{
  "n_layer": 9,
  "d_model": 192,
  "n_experts": 96,
  "experts_per_token": 2,
  "d_expert": 160,
  "d_shared_expert": 0,
  "activation": "swiglu",
  "moe_layers": [0, 2, 4, 6, 8],
  "router_score": "softmax",
  "normalize_top_k": false,
  "routed_scale": 1.0,
  "balance_loss": 0.00819,
  "balance_bias": false,
  "init_std_router": 0.0176,
  "lr_router": 0.00116,
  "vocab_size": 6703,
  "norm": "rmsnorm",
  "norm_eps": 1e-06,
  "tie_embeddings": false,
  "optimizer": "adamw",
  "lr": 0.00229,
  "beta1": 0.95,
  "beta2": 0.95,
  "grad_clip": 1.0,
  "batch_tokens": 131072,
  "seq_len": 512,
  "train_tokens": 789400000,
  "steps": 6023,
  "dataset": "wikipedia_en"
}
Below are experts of layer 6 (counted from 0) of a mixture-of-experts language model. Rows are named router (the router's row for the expert) and show model dimensions 160-191. Each number is 500 + 50 x the weight over its row's rms, rounded and kept within 0 to 999. Numbers have three digits each.
Before each expert's rows: a language model's description of what the expert responds to. This comes from a sample of Wikipedia text that the model never trained on.

# expert 44
It responds to: Hyphen bullets and pipe characters starting a new list item or table row right after a line break.
router:497580478503516516547489500426663412516413493478471593560563559481491542545470562507529553621591

# expert 55
It responds to: Tokens in music chart and release tables and discographies, such as chart, Billboard, Records, Sverigetopplistan, pipe separators, and year digits.
router:456452401512546510491472490495563484492570506454534514408492481471489452526417554547522557469477

# expert 11
It responds to: Common English given names and their word pieces, often in sports or election tables, such as Mike, Jeff, Just-in.
router:447495497420461510449474529472551457464540531488466506525512466491494462565497463471477483444513

# expert 54
It responds to: First pieces of place and institution names, e.g. Sher, Whit, Balt, Saskat, B(ron)x, often in sports venue tables.
router:540457420486527515549428494411469464516553572501538534487483494490520571575451438486625467452432

# expert 58
It responds to: Biography and census words about family and life events, such as married, born, daughter, wife, his, and "living with them".
router:439450541556527526467504511462548461549502516451498519478576576516530437455437481538496514508480

# expert 0
It responds to: Pipes, colons and hyphens separating fields in sports results tables and lists, e.g. times 1:02, "LP:", year-colon timelines, country codes like USA.
router:588524455522545581461525567493623443427441551442475512551595540426525441548477461526423560596567

# expert 25
It responds to: Spaces before numbers in table cells, hyphens in ISBNs like 978-0, dashes and slashes, and road or rail words like Avenue, Line.
router:472438536499445483480476543429596500540439500483538431444434600504551476386448495518526461557482

# expert 50
It responds to: Nouns, or their final suffix pieces, heading noun phrases after the, like creation, presence, ability, city, Court, Battle, perspective, manner.
router:504538418487477479547456507552418489457518508483526520460423423597487533540513529482511444499412

# expert 35
It responds to: Blank space before percentages in election result tables, plus mid-word pieces with h, ab or oh, such as Eind-h-oven, Cot-ab-ato.
router:495544485447501489488459509546447532448453488485441486437473537515542495508455422542362528490431

# expert 29
It responds to: Middle syllables of technical, scientific and foreign words, especially taxonomy and biology, such as mon-osp-ecific, t-ert-iary, hypot-hes-es.
router:453538433488507500548486525507388540506553482517492496549436393517470562563569514370476528472508

# expert 48
It responds to: Periods inside abbreviations, initials and numbers, such as S.I., Mary L., St., No. 8, and decimals like 52.4300.
router:543489585483485566425497585536495504462500570582464526553465394490450435586564490511503449579551

# expert 36
It responds to: Copulas and connectors after a clause, such as was, are, with, including, as, According, introducing the rest of a sentence.
router:507485473552426502476576444496618435520433457547420481487556580480476512403541507413507524478600

# expert 27
It responds to: Spaces and digits opening cells of numeric tables such as league standings, episode lists and minor-planet tables, after pipe separators.
router:418564564527525568480474511491528487418428488527451442465504542479586489507514447523460560522581

# expert 43
It responds to: Field labels and colons in taxonomy and other infoboxes, such as Phylum, Genus, Clade, Synonyms, Suborder:, Elevation.
router:488544527531568511566522428579481537484461489501446466510570458450426500437581549516585515523519

# expert 59
It responds to: Prepositions, mostly of, and also among, about, than, except, plus rank numbers at the start of table rows.
router:551448509520535557547593492551628507566469448473450444537623468462509463505526501524561404519604

# expert 31
It responds to: Capital first pieces of personal names, often South Asian, Arabic or Thai, such as Kh, Bh, Raj, Moh, Nath, Ahmed.
router:504552591436490487544551585454529516452502514452488439479399558447471501509398428504495513451558

# expert 41
It responds to: Single digits inside years, coordinates and statistics, plus name pieces like ston in Aston Villa and un in Bruno.
router:499559456482482522434452487501508409444540595415479409435443497502447477508513461448511515437442

# expert 19
It responds to: First pieces of Latinate words after articles, such as expl, inv, att, dem, and the im in experiments or unanimous.
router:485601364498479437564509543565419447563484526491467545525476464533556568482500518506543453455428

# expert 3
It responds to: Words introducing a translation or gloss in etymology passages, such as means, meaning, as, "(", and bytes of non-Latin scripts.
router:509459524567479588480452532623569584472454407448559462476484606487462441435505522427434565527469

# expert 38
It responds to: Line breaks and semicolon-newlines ending infobox fields or identifier codes, such as CAS numbers, ATC codes, CompTox IDs, dates, and code lists.
router:504473541556474453571544484516513515510533474568432461417512516404448515438552468513499574520411

# expert 33
It responds to: Common nouns naming an organization, work or place after the or a, such as program, club, band, town, song.
router:574502400535512546464504446530431471521604467473550548406561443592566503531420479456553482496418

# expert 22
It responds to: Separators, percent signs and labels in table rows, such as RIAA certifications (Gold, Platinum), ±%, Candidate, and score or weather cells.
router:456386401503431501507380481407594499541514542560517486452497470517530445473516467542509437472434

# expert 53
It responds to: Inner syllables of proper names and rarer words, often after Ch, Cal or O, such as Cal-ig-ula, Pen-el-ope, or-ig-in.
router:408521403521456525553406541488443379461503534542530521605418496488514503537450503490497440451418

# expert 13
It responds to: Digits inside model numbers, vehicle or aircraft designations and scores, such as Boeing 777, B-29, Renault 3.5, 23–25; also sport words.
router:557524536422500471443472469442513546494544575517498483463532485529553486461576534472402573509490

# expert 7
It responds to: Pieces inside chemical names and LaTeX formulas, such as methyl, \frac, \right, subscripts, braces and backslashes in equations.
router:462536534516425511579509507535467526499516510475543585454494501463462552455469472464481604506504

# expert 60
It responds to: Pieces of personal surnames and name-like words, e.g. Sher(id)an, Be(eth)oven, Sh(akes)peare, Wood, Clark, Smith.
router:453450554521502464579443523470437429456465548403536521548443528508437502597463481485596621398461

# expert 40
It responds to: The article the and counting words (two, several, various, numerous), plus the pipe starting a new row in sports stats tables.
router:492527551497515466434535378399495524478467557553501616440524492476559511480543467562579524594520

# expert 5
It responds to: Subject pronouns and auxiliary verbs in narrative clauses, such as he, they, who, was, is, would.
router:468437489472423449511542464559569529544473462470501478546501542489432516395509514437466480410574

# expert 20
It responds to: En dashes in life or term year ranges (1899–1969), table pipes in office-holder and election-result tables, and Roman-numeral V in regnal names.
router:544439435439502456555521581583511535429431519481502418429536467383535439467457496520546536485420

# expert 23
It responds to: Letter pieces inside German, Scandinavian, Polish or Slavic names and titles, such as Sch-w-eng, ö, ü, ø, von.
router:510559579491425492603502589526417517530515524456549498456487498520466512487485458457424509428514

# expert 15
It responds to: Publication and outlet names in review-score tables and media credits, such as GameSpot, AllMusic, Billboard, BBC, with numbers and dates.
router:458479475498487461465476513486544518520561469428433477518530480522479484552510579448573478528454

# expert 49
It responds to: Final pieces of personal names, especially Slavic and other foreign ones, such as ski, ović, ko, Sergei, Svitlana, plus dashes in tennis scores.
router:535560461433525498502483523422534440518551551438520522461530494531475495509474509434442551456466

# expert 1
It responds to: Word-internal pieces like ar, ur, ir, he inside words and names, such as Recurring, nurse, characters, Virginia, surnames.
router:460439488463483500606436505485432492463526479489473442505441478481526559590425452539546480498445

# expert 56
It responds to: Inner pieces of French and other foreign names and words (paix, Plessis, Chouchou), common surnames like Smith, Miller, and digits within years or scores.
router:464417500480527511428403523513455491424494572416463490480457472536482530579516497499449542430489

# expert 6
It responds to: Periods and other sentence-ending punctuation at the end of prose sentences, often before The, In, He; also ". and ellipses.
router:602515540543467496417603477486648473454517491587455449506541541451497405471547558504442538578596

# expert 14
It responds to: First pieces of verbs right after to, he, or and, like dis-lodge, comp-ensate, can-c-els; also whole past verbs such as moved, took, served.
router:517497585509545467476543470406542503523444377555546478548472498507463549574502546538441456440571

# expert 34
It responds to: Conjunctions and relative words opening clauses (when, where, which, However, although), commas, and the final digit of years like 2018.
router:472488468551491410442527402506651477438553405484518542489530512489513458576553587445456580453597

# expert 2
It responds to: Short inner word pieces following an initial consonant fragment, like m-ast-ermind, jur-is-diction, hosp-it-als, ill-um-ination; also short nouns like heart, ball.
router:462511480498422530458481505594375546445582506545599526518480551474571479583499524492566431440440

# expert 4
It responds to: Single capital letters and dotted abbreviation pieces in degrees, titles and web addresses, such as B.A., M.D., U.S., Jr, www, often near University.
router:491488522504548497513509557444618551525550549510454469465532514491548518496447509537571463515432

# expert 9
It responds to: Structural tokens in lists, see-also sections, succession boxes and disambiguation pages, such as ==, -, |, See, List, Preceded.
router:522502513521545474439450563536498537455495466446534500528561601498513516554567556446466542520473

# expert 30
It responds to: Label words in election and listing tables such as Category, Swing, Episode, Won, Nominated; also scattered word-completion pieces like "se'ized".
router:484442569553552510531518482537448546453422472428491571536590533472468467554449513429482482511497

# expert 12
It responds to: Middle pieces of non-English names and words, including CJK, Thai and Cyrillic byte fragments and accented letters, e.g. Ел'е'на, C'á'ssia.
router:481483564373485497517484576456478489459524596500480543543554516482429554515554532443468434449487

# expert 61
It responds to: Digits in dates, years and figures, especially day numbers after month names, such as July 12, April 26, 2018, $67.50.
router:503494507414407535410599457434569572455608534377437505522514565502488469519585557589429593566482

# expert 32
It responds to: Table header words and pipe separators in sports and election tables, like Pos, Team, Year, Votes, plus semicolons in "v; t; e" templates and section headings like Career.
router:428462453416529547534419441527468446512465451601460532573485514506520580558543525472530448440571

# expert 47
It responds to: Country, state and city names or their final pieces after a comma or New, United, such as England, York, Nicarag-ua.
router:595562458542484535497442464451502485502588563547473490424554489540419473512500520515456512450507

# expert 28
It responds to: Parts of sports club and competition names, such as League, Cup, FC, United, Championship, and fragments like Lillestrøm and Warszawa.
router:552493462512490554574514491480465562466471526510526509436558459574502485450478507455492522387489

# expert 57
It responds to: Period plus newline ending a paragraph or closing heading lines and table separators, often after quotes, before The or In.
router:561511524519538462398592430409575437473550387507491430500442574473530535408536562505402531470540

# expert 17
It responds to: Word-initial prefix pieces like res, ass, obs, cons, ins, plus header cells in filmography and track tables such as Ref, Time.
router:506510340452397469459531553583503468568465488542463465604445484603537486469541526459536453386559

# expert 24
It responds to: Possessive 's and pronouns his, their, her, its before nouns like own, father, death; also apostrophes in contractions and French l'.
router:494508551490418553502481531537471547447570427472504549610549492471608555434549546556481403517417

# expert 52
It responds to: Opening word pieces of capitalized names and words, often in entertainment and awards text, such as Gl(obe), Drag, Phil(ips), Nik, Slov.
router:517476434502487555591534534496491448609467491512522463516544487552461509492482464578515449420537

# expert 37
It responds to: Nationality adjectives such as American, British, Indian, African, plus line-start dashes in biography infoboxes before fields like Spouse or Education.
router:528581484507492487555485494496534412560497551558526529466523500581466452407443498547511458556415

# expert 16
It responds to: Spaces and digits in numeric sports and medal table cells, plus month names, date commas and words like such, helped, countries.
router:400510585554384478377594555544487537505494570399446445433448443530529464428497518474534537434558

# expert 45
It responds to: Commas right after proper names and noun phrases, as in Madison, New Jersey or Roberts, Hugh, plus taxonomy words like Animalia.
router:455521565485483474477474538515643483504510449442480493553564546534457417466522519571468559549479

# expert 21
It responds to: Inner digits of years and numbers, mostly 0 after 2, in date ranges, scores and coordinate decimals, plus bytes of Asian scripts.
router:523510527497495548429421476521584498448457519478506526496451511496538463435563520505435479597522

# expert 18
It responds to: Pipes, semicolons, plus/minus signs and digits between numbers in stats tables, standings and coordinates, e.g. 44.9'5'500°N, "0 | 0".
router:555442523542473560511485478493506584456504502505433416475592485390577411462473504494446527533471

# expert 46
It responds to: Commas and comma-punctuation combos separating list items like country names, people or citations, such as "Spain, Austria" or "),".
router:467535574445512533419438546440598486494485505504538608581491629512502445483533509512466520536548

# expert 62
It responds to: Opening fragments of longer words, like con-, rec-, ne-, co-, E-, especially in mathematical text with LaTeX: constant, conjugacy, recovers.
router:538438494468474489552517490487594562563468452583498499575497569538496491443504533474536436512454

# expert 10
It responds to: Digits inside years and numbers like 1970 and 2022, plus short syllables in foreign names like Kuwait, HIV and Farfa.
router:453582528578499587445542498467512524441583579448484507455431465573521418465555483534498535507528

# expert 63
It responds to: Nouns for quantities and census data, such as average, income, age, population, water, foot, often after a or median.
router:524464494480602491479413535591380567612543554523496498447505480558486535467471453469558503496371

# expert 42
It responds to: Opening consonant fragments of lowercase descriptive words, often architecture or nature, e.g. sl(ate), b(ay), rel(atively), vert(ical).
router:564597482510466427483547464482440412574487484515522466534442481526516527611483456545590409540478

# expert 8
It responds to: Articles and determiners starting noun phrases, mostly the, a, an, its, often in building or architecture descriptions: "To the east is a".
router:572483508366466551493570535481544549510540467436464505515567604498513540430566552562556571563458